{"n_layer": 13, "d_model": 160, "n_experts": 160, "experts_per_token": 4, "d_expert": 32, "d_shared_expert": 0, "activation": "geglu", "moe_layers": [0, 1, 2, 3, 4, 5, 6, 7, 8, 9, 10, 11, 12], "router_score": "sigmoid", "normalize_top_k": true, "routed_scale": 1.0, "balance_loss": 0.000854, "balance_bias": true, "n_groups": 4, "groups_per_token": 1, "init_std_router": 0.00972, "lr_router": 0.00287, "n_head": 5, "n_kv_head": 5, "head_dim": 32, "vocab_size": 8192, "norm": "rmsnorm", "norm_place": "pre", "norm_eps": 1e-05, "positions": "rope", "rope_base": 10000.0, "rope_fraction": 1.0, "qk_norm": false, "attn_scale": 0.177, "tie_embeddings": true, "parallel_block": false, "init": "normal", "init_std_qkv": 0.0547, "init_std_o": 0.0107, "init_std_up": 0.0547, "init_std_down": 0.0107, "optimizer": "soap_variant", "lr": 0.00392, "lr_mult_o": 1.0, "beta1": 0.95, "beta2": 0.98, "lr_head": 0.00624, "grad_clip": 0.5, "warmup_steps": 200, "schedule": "wsd", "decay_fraction": 0.847, "decay_shape": "linear", "final_lr_fraction": 0.1, "batch_tokens": 65536, "seq_len": 1024, "doc_mask": true, "train_tokens": 267600000, "steps": 4084, "dataset": "wikipedia_en"}
Below are experts of layer 8 (counted from 0) of a mixture-of-experts language model. Rows are named router (the router's row for the expert), gate (a neuron's input weights, with its number), up (a neuron's input weights, with its number), down (a neuron's output weights, with its number) and show model dimensions 0-159. Each number is 128 + 32 x the weight over its row's rms, rounded and kept within 0 to 255.
Before each expert's rows: a language model's description of what the expert responds to. This comes from a sample of Wikipedia text that the model never trained on.

# expert 46
What it handles: Capital-letter abbreviations and initials such as US, NA, CA and TD, plus the ″ seconds mark in coordinates before N or E.
router [113 120 132  95 143 153  99 111  84 145 121 113 122 116 144 181  95 108 159 140 144 127  82 184 124 165 130  74 150 180 186 117 140 178 149 108 106 116 135  58 133 140 153 105 161 108 133  77  86 129 148 147 158 120 131 135 145 124 162 149 161 132 131 128 167 147 164  64 125  96 106 159 167 126  95 150 134 148  62 176  67 150 122 191 161 123  63 194 149 132 151 119 149 133 145 120  79 104 135 122 101 118 195 138 123 116 188 169 106 115 167 147 191 111 118  57 112 120 101  56 178 158 123 135  97 106 121 144 175 141 106  88 140 138 166 119  93 126 156 177 147 120  31 151 144  99 145  58 155 122 168 110 124 150 105 123  91  96 193 132]
gate2 [121 115 150  97 113 124 167 173 135 145 160 150 190 133  89 124 139 118 111 179 149 164  92 133 192  57 156 124  96 100 115  75 124 157 120 120 100  71 148 109 141  93 170 160 122 133 125  81 164 111 155  89 154 168 140 100  93  83 153  85 124 174 145 134 142 129 154 100 147  94  91 145 140 148 101 125 171 163 153 158 114 115 107 172 185 120 117 114 151  86 171 172 179 111 101 149 142 131 146  97  95 140 131 107 109 112 189 224 160 144 121 142 150 137  88  89 154 103  84  68 184 150  87 128 162 182 129 161 154  92 121 216 115 128  72 153 107 123 160 200 141 149 103 141 137 108  63  87 158 170  95 139 138 116 160 100 123 115 117 171]
up2 [112 149 129 196 182 130 155 124 120  83 137 102 169 126  88 124 176 145 106 133 127 134 141  68 132  73 136 151 164  87  97 118 138 131 123 132  82 104  77 195  91  45 170 193 124  79 205 131 150 102 101  93 126 109 128 148 126 184 185 107 167  90  77 134 104 136 182 148  90 162 127  91 113 140 109  83 190 147  88 144 124 152 113 175 148 154 114 139 156 171 144 122 113  49 179 138 154 139  76 132 168 126 162  75 130 166 121 120 131 123 162  94  70 109 119 156 155 103 195 185  87  64 115 110 144 154 155 120 145  99 157 154 136 150  99 135 163 143 145 114 109 102 129 149 130 112 126 134  86 145 174  89 103 139 117 125 112  96  91 119]
down2 [112 189 119 153 119 123  70 107 148 127 164 142 116 112  97 124 123 123 165 126 156 118 119 120 126 110  62 136 135 172 174 148 161 100 102 148 127 113  80 161  89  41 138 190 104 155  59 132 131 126 132 152 111 110  72 106 133 120 148 131 159 126 124 157 115 166 133 117  93 177 127 134  98  98  72 166 124 192 110 131 125 102 153 127  66  83 106 153 117 168 134 166  99 113 125 122 132 114 153 168 136  90 127 117 147 106 146 192 132 125 135 118 158 160 139 113 153 173  93 163 128  61 166 146 102 132 159 156 119 120 154 111 114 139 192  67  67 156  65  84 200 157 169  97 173 108 131 179 111 154 204 140 141 138 133  60 189 165 158 174]
gate3 [197 161 175  78 170 128 158  74 128 141 158 132  98 129  88 104  89 103 102 166 133 141 110 157 106 139 194 130 122 103 132 145 119 161 156 176  94 235 167 120 149  79 165 108 115 112  86  90 150 167 142 151 113 113 108 107 179 157 137  80 150 135 142 187 122 135  40 161 151 144 138 177 109 160 186 158 127 165 105 136 147 100 125 144 162 115 137 149 126  86 132 149 167 143  52  85 177 120  90 153 115 144  91 110 121 152 138 132 128 193 116 158  80 132  93 131 161 115 100 107  96 145 103 117 156 142 155 145 132 122 141  93 126 131  87 162  61 125 103 103 151  93  93 147 140  72  84 161 203 128 109 126 117 142  94 113  72 107  73 114]
up3 [ 98 165 124 146 126 115 124  98 138 133 139 160 111 171  71 189 107 169 148 185 128 198  97 154 132 101 154  87 175 126 119 121 105  94 144  69 166  87 164 143 111  86 116 101 164 151 120  69 111 158 106  62 111 138 156 105 124  52 114 119 124 139 115 187 127  89 145 143 110 109 109 124 107 175 148  76 150  76 146 178  80 147 165 149 109 109 128 181 133 127 113 136 164 166 112 142 175 134  60 137  69  87 197  54  68 129 130 192 148 101 186 140 118 150 121 106 106 132  67 145 143 132  83 142 151 159 142 147  77 135 120  96 127 125 111 112 120 108 125 221 107 138 155 152 120  89  96 142 140 145  75 115 137 144  98 100 137 120  87 142]
down3 [126 152 119 118 122 125 147 145 199 133  72 114 120 177 127 168  73 129 136  76 145 103  98  82 131 105 108 103 186 120 149 124 105 115 110 204 136  90 128 136  87 143 117 106 114 140 113 157 137 108  72 159 143 125  90 139 117 148 113 113 134 120  98 152 104 176 226  81 130 115 200  97  95 124 101 114 108  95 118 102  76 102 150 127 102 121 176 125 108 105 143 149 138  87 112 141 129 128 143  98 138 137 219 127 119 148 131 168 119  84 166 151  91 168 114  82 102 165 160 135 163 112  87 162  77 120 114 172 111 168 177  89 140 112 155 180 217 168 162 146 103 114 130 154 149 107 179  74  95 112 110  46  89  90 190 131 128 146 139 111]
gate4 [122 120 117 112 132  59 134 201  85 181 196 110 100 124  70 141  76 131 110 151 131 139 118 130 120 182 129 208 143 135 169 163 172 133 100 167  88 143 127 122 175 149 106 160 155 138 152  79 108 119 131 152 121 139 134 119 124 109 131 105 122  97 202 129 142  74 121 153 165 153 122 109 108 113 125 143 107 134  64 146  61 129 104 178 163 106 114 149  89 107 103  94 149  91  95  70 134 157 149  83 143 142  84  89 121 153 129 191 117 143 208 156 117 136  64 158 183 168 142 148 119 138 141 167 147 126  55 109 155  94 152 140 138 167 129  96 161 152 133  97 132  63 118 146  93 143 108  60 105 127 152 191 125 137  82  93 128 147 178 145]
up4 [ 99 121 173 158  67 161  78  89  60 184 168 108 148 116 147 109 187 150 106  54 178 134 116 109  71 125 158 121 120 122 124 143 162 117 112 107 129 153 171 147 196 130 150 121 192 142  95  74 143 146  98 130 138 116  91  96 155 150  94 149 132 125  98  93 135 107 120 150 146 120 128 207 136 125 178 115 182 157  90 106 121 134 159 125 154  98 132 136 159 115 154 110 118 152 107 122 119 148  98  49 147 171 136 181 150 167 132  99 117 135 109 162 109 117 144 149 107 178 165  74  99 119 173 171 141 162 137  70 153 124  96 166 145  81 188 148 121 114  82 155 123 105 122  85 146 133  78 198 100  78 125 139 149 193 122 165 119 156  92  67]
down4 [136 140 173 123 134 166  93 130 155 113 116 146 166 137 144  85 140  89 123 144 136 145 157  37 180 117 122  92 130 125  73  99  77 148 127 152 121 103 117 136  91  62 113 137 175  93 158 137 137 203 141 166 124 115 129  83 126 161 133 105 118 112 160 180 109  84  98 114 138 177  98 118 198 168 181 114  97 158 105 184 163 133 197 161 108 144 173 110 175 130 107 138  74 133 131 151  91 188  65 150  90 152 207 147 131 157 151 123  79 158 125 178 104 162 133 158 161  81  66 131 159 116 135 154 134 151 151 130 129 123 117 142 145  61 116 163 121 117 118 109 160  79  99 149 122 116  59 119  48 149 161 116 146 155 116 165 120 121 137 134]
gate5 [145 128 173 148 120 131 156  63  82 131 111 104 136 139 102  95 104 157 142 147 142 140 103 159 150 121 124 154 130 141 168 122 118 155 100  74  84 177 174 119 148 139 164 117 178 139 106 147 115 105 141 169 124 193 113 109 128  91 181 110 160 121 136 134 123 116 142 116  92  47  64 123  95 123 100 167 116  76  83 136  74 102 107 132 144 179 115 108  98 165 172 148  98 114 110 112  71 115 159 154 149 111  82 143 139 137 164 177 197  97 149 166 136 151  94  92 135  93  88  86 179 109 117 172 113  93 144 160 148 164 172 169 133 148 105 176 177 120  91 121 128  85  83  43 161 125  88 131 177 141  97 126 130  72  75 182 136  74 183 143]
up5 [105 130 151 130 120 127 138 145 152 106 162 134 152  39 164 163 160 202 157  87 170 146 141 110 174 151 130  96 131 167 158 139 131  79 126 106 166 111 138  76 153  64 121 143 130  92 133 145 129 167  76 122 148 131  90 219 148  66 134 142 173 133 141  98 131 105 144 163 101 139 152 149 117 115 119 164  93 173 128  63  81  71  96 174 115 210 112 145 126 192  92 145 164 121 149 136 126 133 103 192 148 116 194 108 122 100  89  84 157 180 184 130 132  99 113 114 141 144 159 118 111 128 176 144 114 153 170 134 212 129 101  99 165 124 141 127 143 103 120 131 105 164 119 138 170 127 134 127 130 187 125  53 107 148 178 139 124 155 147  99]
down5 [112 123 182 162 136 108  91 102 152 141 144 121 141 168 103 115 133  59  79 113 108 128 186  89 133 124  91 121 144  91 174 199  98 197 178 155 123 182 175 150 134 123  79  97 190 138 128 122 172 121 105 166  96 145 152 127 142 114 103 165 121  68 129 126 113  91 135 144 164 133 125 135 115 155  59 105 108 144 129 128 117 171 150  78  73 106 146 140 156 140 109 117 124 103  97 160 148  94 135 171 154 129  61 143 172  85 102 102  99 150 123 115 153 139  98 119 107 117 146 119 129 139 121  23  87 145 185 144 183  83 103 127 115 163 102 195  66 179  78 104 111 142  98 110 104  97 133 126  91 135 151 198 141 114 146 149 176 174 127 161]
gate6 [142 145 120 105 135 111 137 155 100 152 147 164 126 154  90 155 179 124 187 130 125 106  49 105  66 156 161  53 131 175 101 125 117 121 141 120 121 160 170 109  88 107 150 146  97 167 178 112 121 195 128 121 125 154 146  80 147 114 169 142 132  95 110 111 111 150 123  79  80 143 110 174 141 116 105 177 111 106  80 167  83  74  71 163 207 160 136 151 131 170  61 180  74  84 110 125 146 157 139 119  77 121 124 163  89 133  98  92  85  74  89 131  95 165 107 117  90 184 145  94 109  98 133 178  75 143 131 171 122  97 136 157 158 178 123 148 105  87  93 127 113 135 148 120 147 164 149  85 124 113  98  88 184  93 100 117 106 113  96 104]
up6 [173 121 126 108 147 134 171 130 145  83 135 126 106 154 135 100 103 123 148 130 143 150 125  58 183  91 117 211  93  89 121 185 176 141 154 137 167 138 122 116 207 144  92 144 154  75  68 127 168 142 114 127 147 115 142 142 129 103 112 137 136 117 148 138 114 145 130 175 100 118 162 160 118 111 106 115 107 157 119 133 117 126 142  75  97  88 162 102 151 161  97 130 177 149  90 127 155 146  89 147  93 127 122  73  91 199  64 164 124 211 180 121 123 140 107 117 120 149  64 156 112 160 112 105 123  96 147 138  69 137  97 173 114  93 138 173 149 144 126 117 182 123  93 146 107 211 170  78 124 175  84 175 160 113  91  65 126 127 183 171]
down6 [ 74 153  90 158 130  75  89 102 147  37 116 122 106 150 146 158 140 131 138 161  93  97 100 134 118 143  98 136 140 102 208  86 136  78 166 114  92  86  90 141 182 120 129 132 155 135  83 101 152 125  65 141 141 112 174 143  77 122  99 168 150 103 108 160  75 132 167 115 153 186  82 211  93 108 133 163 165 117  83 116 109 122 169  93 118  83 137 156  83 124 110 100  99 148 115 156  92 121 132 131 123 123 120  94 121 162 118 136  84  97 135 157 164 184 154 159 175  94 126 132 122 165  91 160 148 140 135 199 139 134  94  97 115 118 118 191 119 162 159  59 117 158 117 152  67 134  74 162  87  93 145 177 114 130 124 114  77 159 118 170]
gate7 [145 150 124 133 183 140 181 152 165  93 155 123 119 171 173 169 128  99 101 138  96 103 128 136 184 105 139 105 116 140 153 127  76  79 131 130 139 126 160 103 144 146  72 115 142 176 196 185 113 180 140 127  74 138 102  68  89  92 138 180 164  46 178  96  98  99 165 118 147 140 141 123 127 128 136 132 138 131  78 179 132 162 153 117 137 117  90 158 172 155 163  77 127 105 148  56 139  90 137 119 124 120 146 147 192 119  84 182 159 115 149  57 158 161 157 103 192 123  54 132  80 165 148 111 170 137 105 109  61  98 136 118  90 144 185 141 153 117 107 150 115 172 145  97 135 117 126  77 120 127 157 103  94 104  75 124 133 100 119 113]
up7 [ 68 139 136 138 185 126 131 141 123 107 149 179 104 158 154 116 138 142 143  87  78 119  88 157  91  98  97 123  92 129 104 143  94 190  84  66 154  67 107 112 126 137 111  96 162 125 119 105 154 120 154 137  77  69 138 120 144 197 115 117 159 116 114 187 108  86  85 141 122 106 147 111 151 154 107 100  99 134 143 115 100  89 157  71 139 139 153 121 105 176 132 114 147 147 135 164  85 105  69 150  85 109  84 141  73 177 163  83 153 119 147 176  84 141  77 119  67 172  72 159 169 151 122 106 115 150  82 116  83  68 143 205 178 160 135 112 134 152 134 108  77  72 156  95 121 149 109 190 131  81 124  94 160 145 147 129 103  99 161 142]
down7 [ 69 106  88  60 138 168 197 132  66 133 204 231 122 144 115 139 106 142  96 103 148 171 123 113 132 112 110 129 137  91  97 180 137 136 122 120 145 116 138 183 122  97 120 175 179 128 171 204 154 121 125 119  93 114 144 145 156  68 144 136 113 133 128  54 141 133 146 136 129 162 100 127  92 132 179 131  96 152 122 119  97 145  96 122 185 169 129 137 126 111 136 137 172  66 157 101 122 133 109  98 113 136 151 126 136 147 105  89 181 146 181 142 105 156 182 100 114 126  94 119 154 160 151 108 164 142  84 102 140 158 153 172 100 110 125  56 121 132 109 128 171  68 155 230 155 149 131 103 164 130 113 163 149 149  92  93 129  81 115 100]